Experts of a small language model.
Size: 10 layers, 82.9M parameters.
Experts: 32 experts in each of 9 layers, 176 SwiGLU neurons an expert, 4 picks a token.
Training: a variant of SOAP for the experts, 305M tokens.
Below are experts of layer 4 (counted from 0) of a mixture-of-experts language model. Rows are named gate (a neuron's input weights, with its number), up (a neuron's input weights, with its number) and show model dimensions 96-191. Each number is 500 + 40 x the weight over its row's rms, rounded and kept within 0 to 999. Numbers have three digits each.
Before each expert's rows: "mostly gets" lists some tokens that are sent to it at least half of the time. This comes from a sample of Wikipedia text that the model never trained on.

# expert 8
mostly gets: ".", " he", " which", "s.", " who", ")."
gate1:452528504515516493525489496502512505560520469487484507521493458411463426505485552471477508489524553474534522533527509530542474493500533529524523455504504488487438500521506458522536560539527444441436422440444532482555473525492502549502519502423521558414482535486464375519525485402508527538
up1:521485435496495536525535414512520484523529519414442536535498513559520522432556497481430540581511494548525493482512502463480456484532500499466511516541495441461431503531539481497412416516515465593439484539605532454485462485542531491474522539517500479401537503479448422499491459422492472536
gate2:543499519496465552517497531491508468511491465446539483438466556530466444425460536450497539531508496492518556427477522455443503490474465500508517506393544487546537467514515480470494488500581459470478476488527488467504472567522563529503558485552463462487490514519494448506515447463510482437
up2:550448522474463542473529510547450462535519465471418503460504484543478448492488496515440468530472481546595425529442504590574448524507514514415426439500479441533504567509583448522521532523485515506450410495546488489496531551609582449454499521459582501545496459502464495449453453471471414431
gate3:503496527475539517476454466511522471505507495524519473462519464545473494452523591511450467518503440487540570537489488506527477551458454431423513437496517502496413502526449516540513450475543503546488570471460442459481488498517480518490432450496393526454391470524567522487473475433504507429
up3:498627520508499543497507461471471570569572519550464484500479453470541437499478503547485446564488520439472479505538518500475483475479558475469595507470511506494485536441466522490520440592518454524441438555595498485464461539506465506419535498565567513523501503513510482509574558472468457503
gate4:450493479571436485498487564519492507511497478467443480464548551475555520447453499516509510461398509459480486514485461492488469479488457535435505468417530496550465524495487489483488470506503566559484506420499556487560531423587478524494574482556447500464465512485462497490404421516482491453
up4:539514448557474416545536522569497490530492521549483425518495507547495519451564563483511456528501459473507483575478502456451455470495449453480485483391586499490486540500494487479511550470521433526420483479457644521509487460513412471506512552439528477422466531468509533503416490471486486525
gate5:556409496481453519509541454523481569476482485488466472458484561540479507534467515487529505453500503583509462431473519523502537508567507431519485461472517464491434519413565494432456471558481504521459490464488469539568450480536487506520487536493480506463459463473530492463475491528564544531
up5:527443488550493468488495510523546453495460519467419467494529485552449492499542452446528405562482464403455466537464521537472453490414519510449455500491468547432495576555441545515512509460484555440488506530500504435513456495474501436464510462536511512402549530441486498554499424522543474553

# expert 0
mostly gets: " |", " ===", " —;", " 0;", " 1;", " -;"
gate0:462497506549489474436464458466561472483490561516499513524475488508487504526561511486505533495473432513505487511588487520521475450565509456505530527476428549502513462384477491463454507562449487469456494598507527494454540480506497535514464496436513413546505546477485526534470428511538564482
up0:563495450453505478527490589434422519505560510574539471524510480564513457516524541551524483474515544475580526426427536458509550443486513423474512573489521591448506530510450462463534458435514446530516509516518544593544434545505446501545455522519461525449513569541511518518493507535533426487
gate1:473434463569454477501414480456506477456494487442531395497474470511502585492500441486520481511416495515503496524501499544488469580418467497496522499466551435434547512455505566458500448464515496519477422526504501496623471487507506426525549441506490515494385497597558577546495509502517487512
up1:496603551531541498536410480481487486574469485519484412486534508483493515517518486476493456474490528422538443558514473525515545468523508466495456481409506485555550464549551513463408516508511475535466492497499476534510513508448482473521481485478501522448498498502443449572478481453455544459
gate2:528477451458557537492505481490448532464524532489551436407460486521554549535482554454483482480534433510518486515463477501449448515513572516547508507508541458499579501543458476539451433539499489509483496536514487538495558509536414465527476574535406571538491480486472501505587512537487412539
up2:449469527517512473513499503449497465575488519530465516560481515500526391476483589467487376471426526583551432568486523507459527547532509510480531474468538481491498534515427549500562503503475503550549514509502513474422497491540467483514543518520491562461522477474464490482470427547499468436
gate3:508493446516554408573506470470530573515584516487453559508469547508488535499525477468516469503543542526461501512487586483419488535557546529507538532537477494472557530468492492475504473488504470457490539534490514485480487466510475477491529532499490454498535502498554591469509454443525505486
up3:520503497448468457528472489470520500422527502471524507467531502482478545512523517492502472460513514494491543544519557487409537580560483459468491542521519460486582447493422533426475487504512490505512590501462552508454446506541423502499578485519505472439482470494502529472566488463450494462
gate4:586524514531459501512486560510462462578495495552466517501600509587457520518503486617539521472541569631494539552485461514505515530578466535542487447527537487509533503571425468505501471502528498463547464561470501490508492509404476491438534536462420532490476435519524581517467598423445560507
up4:476513447419438514517483454510489539456479528421537526442462484413546458441528497480499528526531508435534487478488549515558536502478500457531517536470549440572556449599500489510479532476549538470471529487535486493511548454576513548490475538576490456436422549500514514509500514516388496543

# expert 21
mostly gets: " Party", " work", " member", " album", " school", " name"
gate0:519500487416536522470430499392468466529478486502493531482455535474560533425512449493470476524547469513473471510543539557492524523500540496497477512496536503538522483456486514513478571498452611492437511462382506461463521492479482464510505537506504530546564450534458426481517473514535530477
up0:588538493554485512543538484494521495533494501505539542463534539589530444508490537516455473540504527535553515578476498496584468475409482499558406512575511481537494517523532538555410475515458487546480525483538499470501489508479469460542495399524461460522516494524503484526617422459470428551
gate1:428444473565487506593510473577533516541495494464422500463608490544490548498504431485553528492471527467486489439548447550552459422509521468463492551457526488403504555510542459517447585513546514535509488509529471557475519475474448491527533542496507521440517496537494484483487494517543482451
up1:523460486437526499518489495488499524503518513472480445526465413451549569535534479469546463414516447503446536419418452576523485479533486549528524514568523514499514570488531469499475467464498477485538538430509494557454499563458476518419478541540548504421602519451483477479571463533496518496
gate2:513509545519422572490496513486472527431543532518514524625454462567458495512559530484475513536443476479475517461510534560458461518494458433504430479498517479565543478510490410579553492525520464595483503529470555459544534504442569486448518493531457559457459421519528526527491448547486478463
up2:474512521431454453520475475428483463530484498509490493481513565497471534557512488568544410518475490457485458481539491541416538476484463425502546527537476485539514530508528541493463426444533430447504555509545542463553482487479506512520505420488522505444507528458525464549533518483521487485
gate3:515575460489515434551466505474522544546519479532462476468480552530502535472513554527515473511466492481446490530459510484507537543479557517461452512581540505504537517481500561531434505525504471480458479497503504515429617478571518466489495537524511439440461517487488515533483465579495512478
up3:491459509500505483516489437571550525505434495547482550462488441478528481443436483397543421534439451462414487495478488511480510513472450550536465520465548509498446488512484509460546592517461443477546424546476501500536510496463478509487501478526496584503450605561485529563453383488510442510
gate4:483493542578562521486476529479493471472509401521578471369496513451547579503507467497432473511465551459524452514580457479486464527492558570514501504514495567463476518511476474496538440524499572518412524545493566522508537489492443503522492550460521478432457514488455534558602525533561526535
up4:560536556464480493449515532571571527457474539518508398436497539482552524487496491430511527605508525468474470493491480574516493470585511503423465567572465507507483515561459457449517510506503459523509408448473479530465473493489480415470487440493450410493469512557440462585486440467468504536

# expert 5
mostly gets: "==See", "==", " Preceded", " also==", " Succeeded", "Personal"
gate0:469447512474517473503529500500486534487434520480462530541513513496516465421497575508530488523494445520490516536509531493571517572547485489527535527497455485468480530503513456499530498463488504547537480482485409459608448490445577486555517475483512532506500482508473451467521476469529490477
up0:478521510470435468455567476540592460508519528535522470511507519457558458505489599480430562513479427506496498474499524576512445494548549448491542533479550481559448502558438441466508533472415512582569454498506553521514523519492607540587442482554473495515545545532423481551480534462483467481
gate1:538458541490532486474534553611521523463476487410506478469545535504505613490486510489494513444464476490491563503458515509542505484499490484455485487561499472498526473461452426483491571508471495461549505465513532469473494516549472477537528436491465406483459505516533512552515500530437591415
up1:446509458440548504459473495473474463507506543472495559483552464523474494532555461470522553513501562487515430492489469477546542514520526449487456497524492405596506518478532540505484482477522472532549477476536488505472503372418560571535523563499485489561519416499451513594509493536533491491
gate2:465512546483555581472537567496473485464460483525482516545515527498477487487489515511471521497496510546556506463514515547535465493538508507497471579447480551615528521488433502534519488505524439542461412575499542543559516509483466512345492507565497478526505571466484504516495550534578436515
up2:555520449538521513581538499435448430473486490454515565529509505525533503465423426488548459546511513482413506501464558460538535472469503537456507465463595422487500440521433519460522521629515450467509499488517432431515463440502561556426488452496463498478517478441520415494481541593511470474
gate3:483523518446495550450585446461499551488500491508507463483498501517563528523461535521576481531502471530477549494477465532476458543542433485453477417576475468624515484505413505558521490501484450505475507486475516492462494545422505498482507441523534475539461497479525576494462449508513493564
up3:543521563466587485558537494522515483500536566507490534505477458456537532497461507470480400526452522508458538511512470465502511471479596558583487449491539479513504544450472510483444467544577529441455496504527530492525529522464457557504480447496539488495522470528443481528495501517474476513
gate4:503494523420554480568531495510508505480462554502445498485436532485540456506611465494447549491522484541560486471497588473552541469529458481469559532542546520472574469497456518472513508504499506472512487506484560503561506424510538505470555447452505516543491527514512561452574514493540526558
up4:506531488470427509490493534429479560422532470541529506533518456499534583476496480509582505516501571543458487429527519533532572504612564528430467495523393550531521532479500521485477489539338542508450522506392476424461555530595594536535445452591547472511550421414471511499523479457502502499

# expert 4
mostly gets: " research", " public", " military", " political", " son", " children"
gate0:485427484494515494536458550440520514534467509428508517591540502480491538498444469460473536525493513452538509490475462493520546566462498532535527427484477526433484469531476490536531497564477427527558428526498501519524595501446472473545547563544477466356525516433478520461416504556482549472
up0:568452440510454537436539477482539543500480537455534544578465463501467461516487489426428450485550477554520539476480502477515480510488497422467504460499543500500520478516517499567452505570477475574496407496429528491501517465522594494494471528555540457489493451536540520478571438568485523549
gate1:438560431522492479540507547477481538540446544491450491534499498485551545505507466517492528515504561485475492512536539555550501523461541438546511460473486510475448488531440524525509515447463584472531503486481533540492577544589454453550495496450488495491510534472463517477498486566572529548
up1:443505439493523516506563503511483489516482541478539462622510492486470549480551488517502532483492552489409500469554535543609475468457510476546543498511525486558412499502474417470566552468577547484454530490456498490585473533441433432546508473484471491553516479428534568514578533518465493518
gate2:447499477454498473546498495605524538530512509466594505516569481473462530472498524538485494454486570425484489476500504535497587531506560447513464499555493519470518511468514496469467497479475508592486497516469482586513502588468519508549533499535482589538505498455641510497441451590468543484
up2:509539460501473493564514562472501508517518503499542481479579544443471471457538418492481482481511533494502495503518491473548449471486420490492483504442471484444544493550508496477489480484530469434526511507540554375509529468408458495572454540501521531575494567437525476544496563472493551476
gate3:516467516485500513567486525522579523430456447501451464526460543521514495527488456472504492508439466536495487464476425417530538453542542500506470532456581484506532484556460476490465499568455471474506497534447460486509491504529504478467502455487533506488495515507536482459472445585462477456
up3:448515496524480499521515474507559468513522473443463460447438542566500490529470524467570540478581584559473506535442437463506527478533542479519524531497463483503513456568550487510535502441523499431533507469515545438537453461486522514501560449485479458533464519412499526503548515520472528478
gate4:510412436449555488474495507514519515536494549492490504506508461472464546500512431610484458580537503483539438531503463478518486493515484473483535478429458492357470507463504496514511487526477460492525552543446515510517492512511483531464472553538525564482479523546500421527510445442534461440
up4:501501436436471498445461563490483452624433505491529545455570475490465542549506467519427458581505445475425536551542492458455447481404501470464519514428554572503543360465484558498490539489531549493549502484531492471541540515525534532447543527530497454522554450475462497493507543455434447472

# expert 2
mostly gets: " the", " The", "The", " his", " their", " its"
gate0:525444540418513475472467539481442555529487448431535547479536578552429579482525490523589517520422491530474518517473450485536512480479473571509504442549548498435509491552448546489502529564420534522493417494533456529449492541539539435511462478566454514450474499472527559431506464487534440530
up0:427614475498452526515513537490520509495479490501523472518427501466454514514523485529410502524469488448447541515469526501527448508543486487503510530437477528592521409517531484501445442492501554473582542537520507527546494522512544526484443516533463511483494533482454450565595501511431518543
gate1:488559556450482560460467556476420487519493494441500457407427491437518425480504445418476561528553581479474509441444489548474539489524424485467430463503550535452514588436516445484509468534492464501579513511480454486520468547456525495563459473521498446510491424520495589449455524457505480560
up1:429597536459473525560519473519435526566471447476545485596564459511475515495509419549501509537440499455425560521507502441458497549476454585461517486419506520456558553431490452511470507508442518529528490506545451555488493475404518523560475476479557480552579499586523519489588465554517519548
gate2:493506463479448507441489519567465553484485496524469460514484577529479507454500462530487446492511552494530515440509487494461498607462437399546484466485492508458550446524536492539449521465523488429510538483533442505553483481503469467509471452558524484551516475519542528484529518461549476471
up2:466472462552519506465445405551546481491468539504521494492466488487452517511542463490459440535500536482473554433504539522511504476480479562455488515462450535483547509548518562508466526487513446494562474578513485453446527503502489488488469392511458488537424475533484521488514545483527496482
gate3:529560473497542538458534540493511509534530560495407530551551566422483522539539501481597563558541544543460511481572454455474476511594543507500501570508520477449473566577537537492549501536520472498490477463489485434538487537475468553521434440549564475529537499489421519544486430554473500605
up3:536474504567498499550457531514467532581513513470411542526495507537504483506524490425500445450499498593518540488535396587526587419499530428521472508530487448509480559465473490463511508480524492463543601450514500545478492533537479522482495543514392529538458492520476453512483479453499524476
gate4:516485574536506502544569536508502528541466503423515523522527500511483531538474496489573495492480476545532415516514541511439472464483452509466464520517514511477442537536449567533468578438526530528476483503414507496502567510497521518460474512481463471542502503481520416505474508547523507536
up4:515576533511547432506538473517517605604506571521527482507509542449511484521542470452469528449446540474430478548478537545499539563533554476512437546520542482514520408543444549505525513467533498466498549432469553500544520519518557551464534568451484548503554526559465482477473469418481468512

# expert 30
mostly gets: " a", " an", " of", " the", " within", " per"
gate1:497515571503498471517446467405521512552421527536475444570552443543555430458430531540495554422497506538454509489528526534467469536436489489486496504408515531497499531473491491453500503582503498496454551534558489523473526449495483484478528505583486547500517479505482558555533526497551530494
up1:477515452448517510514462498576496476499459479510494495512531481449466567603551428427503476533473529466487477553491538547528468491576507510477428552497496571457527459492519480464484523395429490545451437509507580495419459542495480594501462453485513426416458447445516435466518477530483457597
gate2:526596552496597414467510611494484679484535510568474472446514529445453526459479508499493539477484528578498473537470451519407504504491506517561516571415535503424496540478465473476509488436453514505501494527533447481453439520424491430523493452484429473516493474473498470584469490515553536466
up2:468551474455521480522545547411463507513459509456438461534592544412456524470492440484488486484499476447478477451497529467493535511464514503538582527494490532426519563408523486499387554481520468552566440522453425541517458472467591507552499463531442518525467467476520533509440484493578493516
gate3:477481517545511553496563489487518476521570487453544448480446534520423505508506507515489476472452478503550528502464577452492496459456507462520414569455514515523451486518551481489406478556607511514480408561526470480470512548466465451467478543503495504469517522472522516519483575549485557439
up3:520518506465493484563469470560508480450483531506473472574546517540508500458476496394515488525538451496427449434504484503505525520534549502486511533471485497536497489524414500495460498503512541627525454490572490556496534492524568393570594568520485563499460504494443533475488488514526543503
gate4:492540536480488529430540452511484473545532481622558532534506506553543462561531463511520383500475462474502500478441506480448545481464522449479467474507488516464457533491535505442513558401410526545554487546533466461510485566519540460457536387486479481498510507621416483520530516504497508559
up4:533456429562558475448454496459550477457525484459467478465485495470535475484515460536432521562457509542491498501573510485513521532549481475503491485573494496514563496525494459548512542568529531513452529559515500455545449473602481531555580524466539518541448403471522489551579461435490454508
gate5:464461506525502533514442444545496458588524430489426526476427485546538469591516428521431520520519475517431481464463534477529506503590486474495570480560521574430415549457424527461558486492479516499482459445496473474459528518521551538511522525477492447451465532506479529505449487547477456530
up5:489541502522465459498526539560533516469502568496467469497535497554496446487454466588494515516480545477519526541452580489490490500468569511507475533433517449482494540573536513522482501575460504513479459505514479490460379553476565466547544452487463476517606551549423498498520536446543526425

# expert 18
mostly gets: "),", " ==", ")", " ===", ");", "a,"
gate1:441585524425446399443549539518556481526464538585486454421482556482521550530573451509569516554484485478528484563531464514552505478498420526485441523398488497479499473517500451500430458486475540548543529502397528486582558512525476492541536563529500518498511585548491536475470494489522519497
up1:501489468507518482577523560517476477502494504579536556451574541526515534528564551539541460467557472492411537488468472559584515421500522510502488531481508472508468483539477446445493485471486455489539479548465489545529518501461476534499499526513524535501449516454576520552500500513530485480
gate2:500453509566449453554503489546487497488517481440476487498461482483516457461491407522448479442523547533505508434463579468436454499493510574464471446549541577587536473475438475448584549457526414492485482520510508494546507585490508437522482571488543525465537500480457515505495574567466513524
up2:471536434524449471403510480459504521558503551443563498549508523569505528497586495562504472483518510523460568561511508608512533495538444526539525441530500511467480412566425475473527523486469515523509525539521544464511510439541536540462521557502445531530419463530463498564554493538539531475
gate3:463490538488563523462520471486491448474506482461590591549464481463456525481531487488539419522475505513522547543538541412543434477509496521523531434477529523478493449457484523418454462395502522471532522513531535573510446482515464501537526475566486509499561492530512460479512521509461479503
up3:499471454555491483502423554482473543604526508474513563476523528500538455530591483517511444452435515480481485464486513494526500554479482423490509503490483476443469478533409533486507494396455530540550511437553539452457512530472483526486426461480512527566530509447585501504537474500525487461
gate4:514518452533487550454494498483504464529454535451524489500554487466514489480472543397539515468527478491522460389496531449515512483500425493485510458557556587507537458522503555447532451503515418477469469527522526547424525527487423549504457490467498491514514511558542526558411482441434507443
up4:498486507507582577447480576442531462513452513507506452531559494481481530489594539603547482547527556487539505545448456536525455574468474540454516496493450513422499490522499527493468530435482494480461536499516406501474554509553452460418477465421511445491515514514448540500458495549496385572
gate5:440521458443507512516512479495429525438443486513509463452471522472537537585508513531495591438553542471414503477452446496502537421486503485533515550460493476536547489454466488488390534503528580511513517568473510515457490528378429562516456540572481478542456470489510543457531524523535492518
up5:478485516556448456504432485496435461541434458518505531499527524547495456526469472539543498478594497442518457432499496453489467554470477471511566507492473522492527469460516576457472508514450499530503542561412461508462522532469493563529537561474516558440504447519542530520439467562551491503

# expert 17
mostly gets: "il", "le", "el", "ne", "ure", "ur"
gate0:452492507494414441487528479524541530421518480418509450505461489473525494466488473542497481467495514534482492454522503507438466537477444514438493479511573454540420511502490545532476461516515525433592494474513468431530552554546551433506489479477505477477523516483454497521487496479607410467
up0:449491559480523458457495461519529490492435479406514510453524573487501492432465519477483523445528525461456490525518527529424462506435531460432453509514533444498448498507466547476558409480514506480591543437581511514472425532507533523426508477534543411455515528510485412463519500517487519482
gate1:523497518601542538488484487470513496544480535499502508526557477497478476480491516552438508431438555497459527520491512494498446454513508437454508433601523541522468531493521502496472566519514530519493507442597540459453469524545461488452460528478519552477477459522503511466490432469468485477
up1:473545454510495502561503520503555542466567486539580508492552493449514454442497456473437552523566536498547505525491468540484519535554512512475428497475556468582465542532459488459504502506447575558446505573476456495555465485472567474561498541483448410424488571538497544474471462474469518484
gate2:476547580465541497461512525536558495539557520580493474394501493504499492542487496551487522566469542562494449502465391424506479506523533569451481423450538485433526463510503476536461498550486508517442458562518447452476481466489503483510464524515449511485506456533472507409544435448473472526
up2:526511536502463563510529469473510468528413471549504518530514524498490612524561459458483532441478472485557532481568466596475500446473500446511544436482437514427500466504494470503527471473532494576431535546520527465546530551477502582525485486542493520495471539444504578485466486546558512529
gate3:500492504528445513495485542446554431494513482518467474465497483509489453462454465487511514526510448461479531481513498512525555474566544533508569517528495495527546413504536527580520536551401565507574454557521504498500554568404434504496448486493487580447486477518594556454502491539452500433
up3:498593480417521474463562482499531464485485425501525490510442512510521433542496482577449604457549524488474568516532583487494462458466559476518479512479516463524468505571596506502496495415436509466433488491506469588491568494521496517486583504485494562510488527498462519490500525480505499412
gate4:513508497515505530556529550460458506508462542447524450478467502485470506500555484465521548527499493495476465440452492508501534557510413483421492519394460496555509499481478441548509509456492489509460479509459507480522522526486480479470547452545487442510527491501496495421450538506514523577
up4:494493516494485484516485459525551544499531458470450477536435427540493466553433484504519474466508487464516537415529439440493408461510459494470474504526556589530449459480499533483493530476459497537558519493489522498523473459503475520513517459500478500525458416480505493417537477481494493497

# expert 23
mostly gets: "on", "ie", "o", "ong", "u", "ou"
gate0:492482486426554487514484457504536505483541447531485488462496415479530448522517518494553514507462594543485455530480532438485413550480535479506538515480501528532488523533502458502487488494553557489551480499546515505476473545501388491520514487627538465465508454529404522521488464469508494479
up0:521506467513512536551524489558529494451535515486487523496404494546467482489506408546476446481508530459518512419512512497483521530552519450471503498438529542473474489493465583544492477489500496533510473550458442471430481417512507518432506447462488530463526466576517459543472449523489455509
gate1:563455472465512538496488509520446498505502558471484527488563466579517447479493515551434485519570528442515513416417495523519484491591502466444492468501451569497519536459552496493484474448554545468504518422436572536554501549466473518448545478523544535471475519460533581523532506486468454518
up1:512528539480518543468460431539504548491556608442518522421496472460479471513472419519587483436472523507433538530510474480546502543538484518523450509505464569488546442471504490464504585447462553465440521501521537462482513474489478487411521536469519576438533486518427556501489484526493539548
gate2:537524472484475553491565473473464503526451453532436429512502500493468483490454466460469501506474457494509468499508441472511506509473434441445439464542468547416485461533567475438542501426465461416488498413589515453525590486519476404473555528513487542475538479477490448513487515480444494486
up2:543512487469479537535500543534550468513497480452465539517501525489536456432474421462537504491536491551532505438526534524471540528504470468478493510477484560536491480485482475465529495473480533470521550501509420525511533481541449522502491397476512519534481466488531412536439572513506484483
gate3:484511436524450465424450463482500483546548500457500528529485500514516471520456480397504526508491473452467505569567480507526525454525481485550491532535485541524545429556438503516499457536448500533556488502529586483532497495489531472563487481526554538459601461473612515462507521477442481459
up3:457540478449474456516496476552503551535490440493540560521514479466504501510447538527526462511499522458505479465545535585483534555472442580480509461535518477473482487438519459481544449494469533387491542535486469486514555439488461480509525501521457532583426495489489446465475450505472435529
gate4:527488525449534505531515461475507511522522458497543537537524464445467509470460456521522486506555497455557467487498510487524457491515462562542476503534474479564571480490496511486480501451489500501501483477444556528502485493514470460508505503576540556472441539590517531535446556569584428344
up4:503564496481492451577555510473440492505551431505558522499483537462510502438487436493477581498474511424517481456519476512470433504547545530466520516540498440571533497495514542493450521476510453516529506471518586533480442446472523480464524517552472501469516472459578451517529494522515516471

# expert 11
mostly gets: "'s", " his", " its", " their", " her", " by:"
gate0:479466476543489560525469491486475568534452536486489537562555505449459448510552490489470476576449499517503525492442455537527487494455549506478481437458557450602490487533558569450498532529477537537523513501540501492520491472551567544464490566411541527435591492513582501462482579478489486465
up0:484463542528508483490434503485458471506550510555491488503567492504461480483504465522588545524482497556543551500526513566505568472541482515536568488524441515525456395494460522445490539493451497538481487547531606479436516530513469513493527453482438455459484497523415466507499476569504574519
gate1:572498509478540528502528517478496471482465420447535502496499535431495491507544484534457477483504442541456429502591482530465489517456416558483434454528459488533500530477498593478527516497511485481519467528543495520453509493495506475541493479559514532482454512491496550500511471483441481525
up1:540487539512522511485484492536553492451475447544466491472489563479491516451529464514422494597499472516510513510593434499475509602487420437464440540446493486528541489481436458477459442491528474475488526481462534485556506482519492468494451530584469560478516521489495540481480519500525516516
gate2:451549514483516497581562465430524502510412529532522546427486556481466502487548515523472499532505564548487485518548551522480521537507522511512485515469463492487518598510517464507486473523493513539478514525471455591487489502512474480528505503496451493491522536437509487505454501483524526418
up2:488489472517540518500528496496495501542546580476475519533498509469462430454543499490492457517484508420480447521470555572525515476535500429463559474510527501527551482552584396527559537435477484560496533444446475517462516410562536496458498481471579599479543525455454538487540494442563442531
gate3:543550525530527456457523418457452518461573457510526485477437505503477444568444476445514414427476474531566486475511444542542481542446460538459500490602480435549448516563480536449496457523499490541494508493529501460479521516473502513487578437420447527546502454521523545504499501462483557491
up3:504546517509516493483434487588461536501529431507500517503441602466470468528514487519504509460512516569469548460477524509477529485463463498459523484534498478526559467514490536539548482459509470530477495545497495489524529442482490444599503496516488555514490481455483526459522479586474484472
gate4:531447500528514503480572551489555492468539545473468473491506513462491501448488528513538525511475553473476524513420464549543471459437498518492433517540462485562620520511512485495488555488525525529467438551561434553507549512502469466551451488508462489480427490469543537518548595537508464498
up4:507484515519458520513508483465487555514535468494554552427502479545525471454353555515440470451517454449537499473478491530462569528496457490528527429475503535506492462531493499503486482508457513495521551526479514466525516543576447411505486480523496553449464508540531493497450475521479463463

# expert 28
mostly gets: "c", "ab", "p", "ap", "k", "==See"
gate0:473499575503490565538492504426500483592483534588524431477521512494497527537537535604517532437541429487435528490518515526510515539490545526491497501470521524507453463514476480508436483506527601545462439523557521500536496479491402448529510534430486507488464502522576416553450474574510509504
up0:548489495525610468560534412465522516566481471528462476506516550566481476503527455500547465462460427517508513508484472543428408507493532482544428460499548472481599398527522579498494519532572478495493493548548558502459492513461479537533474537449544450512531494444511537526526476489510499524
gate1:423521444523488479528521389522506481494459538474523537486488506575463482488498525502505548402525493483529474502469564504569493533520473525538530485502469438497479462445525505500484495508503497519529474553525489535462488463519542455509447518527455518488531481467450496454561544490451566537
up1:489485448584471464493512516521461506508454507593447515537546498447476491514442450404559491471488507473515478488504510481467498459487498495486453580508466383538533534461496478462516456451498439521530464532483573535455543535489493454555470492465556499492520493502486458519477409510518542511
gate2:526509497605561522546500533446459445470486495484605532508541526493443472509415511510445545533487465514541580444437404542474458549543501484438599485492558549521461509489475562506518506574464491498533526509465550547442486478526446465521548490488501570557490519462566517481522490428500518485
up2:528431462520494464526473519466456461545554520482504497493576517430485511369503467529471486525460486434515532526475577526435549510504572434504466455488544513467481532522437494515512434521583523477493497505551408565488572513544471478517547514475565574535497528493561486542463565490531523468
gate3:507535457437528530482624395426517555435478500472490516474504475557443499470493430444550489379492410471443495541541509496503471486434580499526501495546471468465456581441557525510501449489508476523458545514451512466493495516510564492481512456542495538489510566520546515495496499515488585527
up3:518458560562459462509449547480497497459480505484527513529530537511542446463527507494501496601530533485514511552428475551412483604522535491559471473563510557411462473470494452519483452469555519506593441463363454483492507487502501495461429538513544448526494502467524478576404539517528536462
gate4:529504522496477460553525544578428440479511486519481503391473506530520515550597525522523434423478479490498562513443457465467521519472519480551513496587506509492510504480487527473517564511485465467505454459461458519495534527487477472555485493507529535547455501513491497456441494443566572437
up4:590521508517492482521503463521512474478473556509586417462497520518507468463490496600518511507508423391495428514527526474497494470450478531499457517467487534451520503495516521445552487505537482493537494485481453538426477564532469564471441507511554369431514543429461511505530420510514616415